Weights of a small mixture-of-experts language model, trained from scratch on English Wikipedia.
Experts: 4 picks a token, a softmax router.
Below are experts of layer 3 (counted from 0) of a mixture-of-experts language model. Rows are named gate (a neuron's input weights, with its number), up (a neuron's input weights, with its number), down (a neuron's output weights, with its number) and show model dimensions 0-191. Each number is 50 + 15 x the weight over its row's rms, rounded and kept within 0 to 99.
Before each expert's rows: "raises" lists some tokens whose logits its average output raises strongly, later layers aside; "mostly gets" lists some tokens that are sent to it at least half of the time. This comes from a sample of Wikipedia text that the model never trained on.

# expert 14
raises: " ", ",", "-", " and", " in", "\n"
mostly gets: " S", "S", "N", " I", " W", " E"
gate2:36 34 37 56 55 54 69 55 79 65 48 46 59 44 66 38 50 11 27 48 49 64 38 52 57 50 67 69 72 37 53 46 35 47 62 45 43 38 49 69 46 47 54 59 46 39 26 74 61 61 43 40 25 59 44 42 65 51 47 42 62 36 53 30 29 45 52 66 87 49 61 60 59 40 64 88 56 60 48 41 48 28 48 56 28 65 66 12 64 35 40 43 53 29 68 73 65 44 62 32 66 44 67 41 46 30 49 42 46 50 55 58 33 85 45 80 71 64 61 40 57 62 40 69 63 44 35 25 54 39 53 55 48 71 26 33 64 16 39 65 66 60 68 37 82 39 57 63 64 39 43 62 34 51 54 81 63 08 51 63 58 50 40 29 37 58 48 72 36 66 61 34 59 47 51 50 63 29 56 56 34 62 69 47 63 23 48 34 63 32 59 85
up2:35 36 85 48 66 30 44 65 68 36 51 58 43 77 56 29 26 70 60 64 28 84 58 54 51 55 61 56 56 46 68 39 58 68 63 17 62 60 60 57 51 50 41 26 40 21 50 65 42 56 40 75 48 56 63 54 43 45 14 37 43 40 37 53 20 59 61 72 50 61 55 40 65 45 40 49 45 64 71 35 62 61 37 48 41 23 63 48 66 35 29 45 31 88 69 29 42 54 27 29 87 41 18 64 48 37 58 43 64 33 49 51 21 31 55 65 43 32 45 54 49 37 49 74 56 54 39 56 48 45 42 52 67 65 56 71 46 52 40 55 50 47 74 56 35 70 57 59 63 41 45 60 65 45 38 92 52 53 50 34 24 53 56 47 35 61 79 52 31 38 83 38 59 26 53 44 60 48 62 61 58 38 57 35 59 61 27 42 54 77 57 25
down2:24 65 39 51 47 75 76 69 63 56 19 52 47 56 71 54 30 40 67 60 49 40 35 50 54 45 35 47 41 36 52 38 50 31 57 68 69 38 47 59 55 28 40 86 52 72 69 28 57 59 39 51 52 34 42 46 62 51 67 52 63 41 45 66 40 57 73 41 51 32 64 71 37 47 21 40 32 59 63 25 64 40 70 69 34 52 31 49 45 61 08 50 76 41 62 57 62 71 52 46 60 59 54 51 39 60 75 52 76 67 61 37 54 39 70 22 48 65 59 79 45 64 25 38 41 42 62 65 31 62 38 74 30 71 59 37 78 28 30 64 47 29 44 44 94 47 47 68 54 73 49 44 38 57 49 50 61 50 44 54 68 68 52 70 46 71 59 60 63 60 46 59 64 63 33 37 62 22 29 57 59 61 54 46 48 44 42 76 71 63 87 54

# expert 0
raises: " ", " the", " a"
mostly gets: " was", " and", " is", " to", " with", " that"
gate11:11 71 28 51 54 49 57 48 48 39 34 99 53 42 52 44 38 44 63 32 38 54 45 65 62 51 54 31 48 48 31 70 42 46 61 58 51 50 68 47 50 56 62 47 56 69 70 54 50 68 60 68 78 72 53 72 56 43 36 36 80 57 57 50 53 13 30 53 44 46 69 62 46 45 73 39 47 49 40 55 49 65 56 40 24 49 53 67 47 38 75 80 21 50 54 78 59 35 33 61 55 62 36 41 52 56 77 47 66 57 71 51 48 37 71 51 60 67 68 43 09 49 49 62 61 56 37 53 77 71 48 87 39 39 54 44 49 75 41 67 32 56 53 40 70 56 35 51 13 24 51 47 55 79 56 39 65 24 45 74 44 49 50 37 74 38 41 61 63 72 69 53 19 34 39 48 43 53 31 41 61 53 42 74 66 55 47 42 47 56 33 62
up11:25 15 60 37 34 51 66 81 36 60 40 50 52 55 70 63 75 35 47 43 43 51 59 58 72 53 62 66 32 32 43 58 45 62 56 49 38 45 72 57 37 44 60 62 36 53 30 41 40 75 39 28 49 44 88 54 73 39 36 58 66 53 27 63 51 27 39 35 53 76 28 21 37 28 49 44 56 30 56 74 65 33 61 14 69 80 51 53 62 49 34 55 64 25 48 67 37 17 81 57 62 44 66 53 55 31 39 46 36 42 50 44 57 65 62 74 28 36 57 42 27 39 39 50 42 50 61 26 44 38 70 51 49 54 41 41 61 60 63 71 28 60 25 19 78 39 39 38 61 45 70 42 79 26 39 50 47 48 40 42 48 58 18 47 61 42 42 57 47 31 57 43 47 53 70 48 71 65 65 57 42 65 54 31 71 72 29 49 39 60 46 42
down11:55 40 35 68 63 59 48 39 63 45 60 63 57 66 52 75 47 39 45 41 54 51 35 52 57 60 49 45 45 74 64 39 77 51 50 89 34 23 57 72 78 60 51 42 47 76 63 34 59 13 62 53 41 58 47 55 56 64 52 55 50 48 37 35 44 68 53 48 60 31 58 74 64 57 62 13 45 53 37 43 76 91 41 58 42 56 62 58 46 55 47 59 52 55 54 33 45 50 83 70 39 67 46 59 39 51 89 76 43 36 37 52 59 56 42 41 65 66 43 61 77 45 64 57 62 56 24 51 39 69 46 33 60 44 73 42 34 48 66 68 65 57 58 52 57 85 69 58 59 24 22 36 50 82 62 55 24 58 66 31 45 38 57 70 60 42 79 52 54 72 37 49 48 43 25 12 48 25 43 31 27 61 56 72 43 72 50 59 49 35 43 71

# expert 5
raises: " ", ",", " and", "-", ".", ";"
mostly gets: " had", " be", " has", " have", "ation", "able"
gate11:35 39 62 61 23 45 36 25 43 38 34 37 51 46 34 45 28 24 21 16 53 70 44 57 27 37 50 35 68 54 52 48 50 48 49 65 28 39 56 38 55 72 39 60 33 51 43 20 57 64 60 37 06 49 50 60 53 26 31 61 63 52 69 44 33 60 54 48 60 73 58 44 73 53 22 83 75 51 21 75 34 62 50 43 20 55 46 50 34 57 40 07 69 30 24 82 29 34 43 83 35 67 53 40 68 30 69 52 48 54 38 42 46 47 74 56 29 51 41 59 36 44 75 53 60 50 38 63 62 43 60 45 42 56 38 46 67 49 48 52 36 55 38 45 45 41 78 54 67 46 44 58 55 43 51 33 53 38 93 29 35 39 69 47 50 56 43 39 59 49 48 65 37 33 40 43 55 53 46 40 58 55 59 37 64 27 29 44 79 49 45 42
up11:50 46 64 37 62 52 36 47 73 59 46 76 58 75 54 23 50 32 43 45 51 58 90 87 52 36 63 48 45 52 54 52 61 60 68 41 54 62 26 80 50 53 54 61 18 34 66 45 45 33 78 56 46 56 54 62 49 47 26 39 56 38 70 49 31 50 51 57 40 23 58 55 87 36 44 42 09 65 38 41 33 52 39 70 57 41 33 35 46 44 62 67 43 62 75 42 30 28 57 62 74 71 64 67 70 41 47 38 67 37 62 52 69 24 35 55 32 55 56 28 63 46 80 73 73 42 25 40 59 52 63 50 27 32 47 48 41 31 81 53 46 32 43 32 57 55 61 60 36 74 69 37 34 67 23 57 54 46 54 49 45 54 75 56 47 50 67 70 34 33 54 22 25 45 38 28 63 51 39 32 57 50 44 60 51 50 78 39 47 60 34 63
down11:27 48 65 64 43 21 48 53 66 37 39 39 59 38 55 69 54 20 25 46 49 44 78 38 45 48 46 46 59 43 51 22 56 35 42 77 51 49 53 64 73 33 32 66 57 68 72 69 40 40 63 46 41 23 68 54 71 55 54 58 52 42 70 64 21 45 48 41 69 40 84 64 57 85 63 57 33 59 42 72 48 38 54 70 61 59 38 31 61 54 60 60 47 56 16 51 47 31 50 65 66 66 37 39 79 55 51 30 37 35 34 60 57 42 76 52 36 50 71 30 60 31 41 62 44 63 16 49 56 81 42 41 44 42 68 27 69 78 41 79 50 23 40 38 35 50 37 39 45 57 40 47 54 59 69 59 34 42 70 55 40 33 41 44 31 23 46 45 26 27 47 44 39 41 54 50 55 73 73 46 30 48 70 37 38 38 09 64 48 56 37 40

# expert 10
raises: " ", "-", ",", " and", ".", "\n"
mostly gets: " he", " be", " it", " had", " is", " I"
gate0:64 05 69 32 53 10 42 53 54 49 28 27 25 93 50 48 53 30 54 30 40 71 51 43 75 46 48 47 51 24 23 73 42 56 76 57 54 53 44 50 47 43 65 20 53 32 50 68 56 34 39 50 68 45 43 38 89 42 60 45 51 40 51 70 56 35 42 40 63 62 56 51 31 72 48 51 62 42 69 48 58 31 37 48 56 38 44 75 49 39 37 63 44 42 57 43 49 45 55 78 44 58 54 57 65 39 40 58 49 61 48 67 36 23 46 57 31 46 11 51 44 19 59 47 77 67 45 47 30 31 48 35 60 41 62 46 62 54 44 59 48 60 39 64 64 51 58 72 57 43 07 40 34 30 59 68 55 46 56 36 28 24 67 37 39 45 35 21 66 49 43 62 39 36 38 45 12 67 48 64 83 53 44 53 56 65 58 33 50 61 52 65
up0:25 46 35 47 42 44 72 64 69 34 39 40 51 36 40 37 35 61 36 33 59 48 36 44 52 53 53 39 46 33 45 30 75 65 65 32 76 75 59 62 60 54 44 64 19 37 38 61 61 57 37 57 64 29 42 48 53 59 53 55 27 67 40 41 65 58 42 37 44 53 42 42 34 48 43 42 45 84 43 61 50 50 70 57 72 83 31 54 24 57 44 69 30 52 43 40 66 37 41 51 66 67 50 62 38 42 23 51 25 42 65 99 34 55 49 46 75 46 42 45 29 43 51 48 51 33 75 56 44 35 15 52 66 34 70 92 56 74 80 53 29 32 28 57 84 70 36 32 52 68 56 26 59 41 34 54 52 36 49 50 33 69 48 76 40 44 33 39 65 72 49 33 19 32 42 54 50 50 50 56 49 29 38 54 59 57 35 62 73 50 35 46
down0:56 45 39 47 52 55 39 43 52 60 37 54 73 70 69 93 40 61 42 72 47 37 34 60 53 35 41 29 54 38 47 65 51 55 56 53 50 52 27 35 26 53 52 52 58 42 65 33 46 50 41 40 43 58 64 76 63 31 56 35 32 21 43 51 67 41 66 28 40 42 36 63 66 44 56 34 68 53 40 54 65 60 53 70 76 36 66 28 30 46 50 54 47 41 49 62 42 69 62 69 38 41 74 19 54 28 69 56 49 63 43 51 70 28 24 39 37 34 45 60 43 56 48 35 99 59 51 73 68 75 57 21 46 55 52 43 64 34 48 32 14 26 49 37 56 40 67 54 29 55 44 50 71 54 42 61 37 50 60 36 37 35 24 21 55 70 11 87 72 72 38 48 43 45 43 33 47 36 45 53 37 62 52 54 60 65 22 64 56 55 33 30

# expert 6
raises: " and", "a", "\n", ","
mostly gets: " In", "B", "M", " R", "W", " D"
gate2:49 52 62 52 44 74 70 67 53 23 57 60 52 86 52 56 45 26 63 57 61 25 53 49 45 50 35 69 54 40 46 53 69 65 33 63 69 63 24 63 55 65 47 34 29 41 60 29 54 59 58 45 62 28 52 38 65 66 57 47 70 62 18 36 43 59 50 33 27 70 54 57 36 37 53 31 35 72 45 34 47 63 64 40 52 53 56 57 48 64 29 47 67 32 32 25 50 50 50 66 58 43 64 60 44 40 53 44 76 24 39 48 41 39 29 30 51 66 88 73 32 42 42 19 63 61 38 59 73 46 43 57 60 51 48 44 41 50 59 47 49 54 33 80 44 46 86 56 71 43 69 44 75 85 33 46 48 54 84 63 60 48 70 70 39 55 87 36 68 68 75 82 65 22 59 40 44 62 69 42 71 67 56 40 39 70 36 38 65 49 63 51
up2:51 48 55 73 52 38 50 28 47 65 88 55 35 45 43 49 79 41 54 68 52 65 48 38 59 46 62 67 25 52 65 38 52 68 25 67 63 43 49 39 58 33 61 58 64 32 43 53 45 55 58 36 57 47 77 48 72 45 44 57 55 46 35 53 79 64 54 87 42 40 16 83 42 65 32 50 38 48 51 46 54 44 62 97 30 54 49 45 68 46 34 36 55 21 56 39 18 48 48 35 29 39 35 69 43 68 59 34 61 45 50 48 71 45 47 53 51 65 74 53 39 51 58 52 76 67 68 58 90 77 55 77 38 43 64 25 58 42 41 74 33 48 43 58 79 34 58 53 41 43 57 34 40 74 61 59 34 25 66 55 71 31 70 04 59 34 60 46 52 59 57 35 40 48 43 45 42 41 44 39 58 85 53 57 66 70 37 57 50 56 59 62
down2:51 45 40 57 64 23 47 51 50 64 39 63 57 34 24 16 53 60 61 35 71 28 61 58 81 51 36 35 39 42 57 51 66 47 48 63 68 28 47 37 65 56 52 56 20 42 64 31 50 59 53 49 34 31 46 60 88 35 39 39 67 26 76 59 26 19 40 65 58 88 72 37 90 32 55 38 45 58 48 62 51 40 33 61 57 57 27 61 36 43 88 70 39 79 42 37 39 47 65 23 33 36 59 54 37 55 45 62 50 26 43 39 36 73 77 60 38 36 48 36 31 62 35 45 52 39 36 41 44 35 70 77 38 48 27 61 39 35 35 47 45 50 21 72 36 46 40 29 60 44 46 40 35 50 56 45 90 50 35 47 57 71 47 50 39 51 55 51 20 37 51 44 47 43 44 47 44 39 42 50 51 30 74 36 55 43 61 52 66 22 52 44

# expert 3
raises: " ", " the", "\n"
mostly gets: "\n", " |", " was", " and", ":", "|"
gate11:86 39 49 40 59 47 45 51 34 21 38 66 57 41 31 70 25 15 51 66 33 69 54 42 39 38 72 53 26 71 56 61 68 50 32 64 38 62 46 46 70 36 45 56 60 73 56 39 48 38 36 41 73 54 46 45 41 71 48 59 34 47 35 55 45 67 57 38 60 28 43 75 26 38 60 45 40 32 47 40 82 74 58 28 38 64 41 59 44 79 61 65 54 83 48 39 73 51 58 40 53 27 69 61 55 35 31 42 67 65 50 57 42 35 46 29 69 37 49 68 49 77 29 56 52 68 79 95 85 54 44 58 44 62 55 54 45 43 41 36 31 53 40 36 43 58 35 48 30 79 60 75 49 22 49 28 34 54 54 29 56 38 35 60 64 55 59 78 37 49 79 66 50 48 60 66 61 65 54 31 45 31 43 41 41 46 44 31 32 35 48 50
up11:69 41 48 33 83 65 57 51 52 72 34 51 67 52 63 58 68 28 42 73 68 25 72 58 47 51 72 33 19 42 47 71 67 37 43 70 24 47 46 64 42 66 44 57 66 62 39 52 75 71 80 52 51 67 38 47 24 41 65 44 42 40 43 57 46 28 35 32 53 26 43 42 45 19 33 50 39 47 57 59 56 62 40 47 34 49 51 41 56 41 58 29 40 71 39 52 69 86 66 50 85 52 62 51 50 67 41 74 23 18 46 74 57 62 78 41 68 70 75 58 69 37 59 39 18 37 47 47 42 51 62 59 47 47 56 76 26 44 51 55 53 36 53 45 44 49 64 45 57 49 42 43 58 74 63 58 73 39 49 64 32 69 53 37 52 53 74 32 67 28 65 54 41 31 55 48 79 57 63 46 72 93 44 58 57 64 33 46 53 37 67 56
down11:41 31 42 75 66 31 59 76 32 32 23 43 55 27 37 39 40 36 40 65 30 49 36 35 56 35 61 35 54 63 44 41 55 53 56 26 52 64 37 51 46 53 48 39 46 55 54 51 52 28 29 45 70 30 41 55 65 51 61 62 48 51 74 71 49 79 39 49 49 91 54 45 55 84 99 53 68 22 37 59 48 51 52 65 65 36 38 49 39 51 63 61 46 21 16 59 32 25 55 36 28 65 55 43 64 27 33 31 61 97 44 63 25 60 47 53 50 61 37 86 59 64 64 44 48 56 48 55 52 42 23 51 68 41 59 62 32 69 46 47 52 76 72 48 33 61 50 63 54 46 28 64 37 23 40 71 41 54 42 62 50 53 66 57 61 38 13 63 48 44 36 62 57 60 68 49 49 51 52 50 42 32 36 58 50 54 58 35 74 63 31 73

# expert 11
raises: ",", " to", " and", " in", " on", "."
mostly gets: "°", " United", " University", " January", " $", " March"
gate0:57 60 32 79 55 65 28 55 48 31 48 62 42 61 77 47 51 64 34 50 65 41 52 56 72 33 63 45 61 75 20 44 19 51 64 69 40 41 53 29 59 66 33 66 50 36 23 51 50 52 37 66 25 25 42 61 31 53 53 64 53 66 54 60 50 44 63 42 41 82 57 60 68 39 64 35 35 43 53 41 44 55 58 73 49 43 44 69 55 32 36 26 69 34 51 35 31 22 42 49 44 25 81 49 46 34 50 10 52 55 63 46 23 59 38 51 26 55 59 62 47 65 59 56 42 53 50 48 45 52 57 78 51 60 27 77 49 40 70 53 50 58 60 29 58 66 76 46 77 27 70 51 71 63 41 34 53 59 45 49 69 15 40 73 82 30 61 43 67 57 37 24 41 21 30 59 52 65 44 75 55 62 59 48 51 39 50 30 25 43 59 76
up0:46 40 67 35 38 58 61 56 32 54 67 49 50 52 40 56 60 87 48 48 64 50 70 74 39 40 33 36 61 31 39 64 38 46 60 38 36 50 72 63 31 60 69 43 92 36 45 37 67 40 36 50 51 40 42 43 71 52 74 54 33 38 55 84 67 20 67 22 60 42 43 63 30 36 66 36 61 49 48 62 58 30 55 57 39 55 37 53 64 71 39 72 37 47 49 53 57 67 64 32 42 35 76 66 19 27 28 46 40 55 38 42 44 43 22 70 70 45 63 22 54 60 41 72 32 62 49 49 56 57 15 27 48 50 54 30 77 51 36 28 49 51 50 37 63 57 43 40 54 86 51 53 85 47 39 32 93 66 51 77 48 53 38 57 44 53 77 51 56 43 36 72 62 55 69 40 65 43 51 59 54 44 45 63 40 84 71 64 55 60 57 50
down0:49 59 73 49 56 42 92 28 51 64 07 41 67 61 28 24 67 29 58 59 32 52 29 44 52 51 50 54 52 63 65 64 53 24 62 47 45 68 45 47 36 58 47 46 24 39 58 34 55 60 57 66 27 37 45 45 58 56 56 44 41 55 49 37 43 81 19 71 46 36 45 59 55 54 54 39 50 56 78 40 58 64 59 64 55 67 65 48 60 42 66 58 51 68 51 34 49 33 40 34 48 53 33 64 45 64 30 42 52 41 36 50 44 41 53 65 61 54 61 51 60 25 42 49 31 62 42 79 55 58 52 16 52 50 71 83 41 70 19 43 51 23 32 65 46 41 15 48 31 66 52 68 41 28 89 69 54 36 66 36 16 38 19 44 50 79 27 24 58 42 36 31 85 36 44 42 56 55 56 52 39 34 44 56 39 26 38 36 41 61 49 51

# expert 15
raises: " the", " a", ",", " their", " it", " "
mostly gets: ",", " (", ")", " that", " \"", "\""
gate11:49 57 42 79 68 47 53 39 83 52 43 68 05 53 30 33 53 55 54 49 44 38 22 64 61 58 32 68 53 80 47 48 55 47 45 43 54 50 52 53 24 31 57 50 15 43 43 62 21 47 49 40 43 56 16 46 62 31 34 80 40 56 34 37 47 62 69 50 48 64 72 40 44 38 48 54 20 26 59 34 34 69 34 48 38 63 51 55 59 30 43 44 66 53 45 58 37 58 68 44 55 70 50 52 57 62 49 48 25 33 64 53 36 69 45 44 65 58 29 40 60 75 30 57 55 55 21 54 62 51 67 56 53 64 28 48 54 54 88 52 71 58 41 81 50 57 57 37 79 62 40 46 15 37 64 45 51 36 57 55 31 40 64 66 44 54 51 71 60 57 39 08 46 43 38 00 32 52 55 52 34 41 56 25 52 49 38 58 71 68 47 65
up11:47 52 44 78 72 57 62 27 62 76 44 60 22 54 32 42 63 43 50 47 60 39 28 37 43 35 71 47 47 38 82 58 49 80 54 35 40 81 51 55 71 51 36 41 53 41 40 45 15 32 24 42 40 50 15 37 65 40 20 39 53 31 46 30 45 37 60 61 25 50 57 60 50 46 49 29 44 34 65 29 53 47 28 22 59 46 79 62 37 31 69 53 76 32 59 62 43 62 89 67 56 50 30 65 54 36 55 59 27 62 68 28 66 65 40 28 46 49 56 57 41 41 47 67 49 68 44 66 52 63 24 55 56 53 54 48 46 40 52 27 71 67 59 67 70 51 48 48 69 63 62 57 57 30 70 42 53 47 57 27 25 66 59 77 71 66 36 77 64 52 70 47 51 32 58 43 84 19 51 38 45 39 41 52 46 62 59 35 38 58 46 62
down11:39 24 74 54 33 62 37 28 32 16 73 60 37 50 54 71 36 52 57 31 43 57 64 49 54 65 48 80 37 40 40 49 53 46 35 64 67 40 33 44 59 59 54 73 73 31 64 51 51 49 33 53 44 56 31 81 30 57 67 30 42 58 38 61 41 36 40 47 50 47 48 70 53 58 78 41 57 41 75 72 66 48 62 55 53 66 72 58 36 40 34 45 48 66 83 18 24 47 77 63 64 37 40 65 41 60 59 77 72 38 18 49 45 48 38 45 44 66 26 56 41 61 69 47 37 30 13 48 43 58 56 45 57 77 69 58 17 62 37 28 40 53 70 31 45 63 68 71 59 41 66 60 65 44 31 36 55 18 47 36 48 83 50 19 65 75 64 49 58 44 62 78 48 45 57 66 40 53 53 60 39 59 39 41 33 62 66 51 42 55 48 64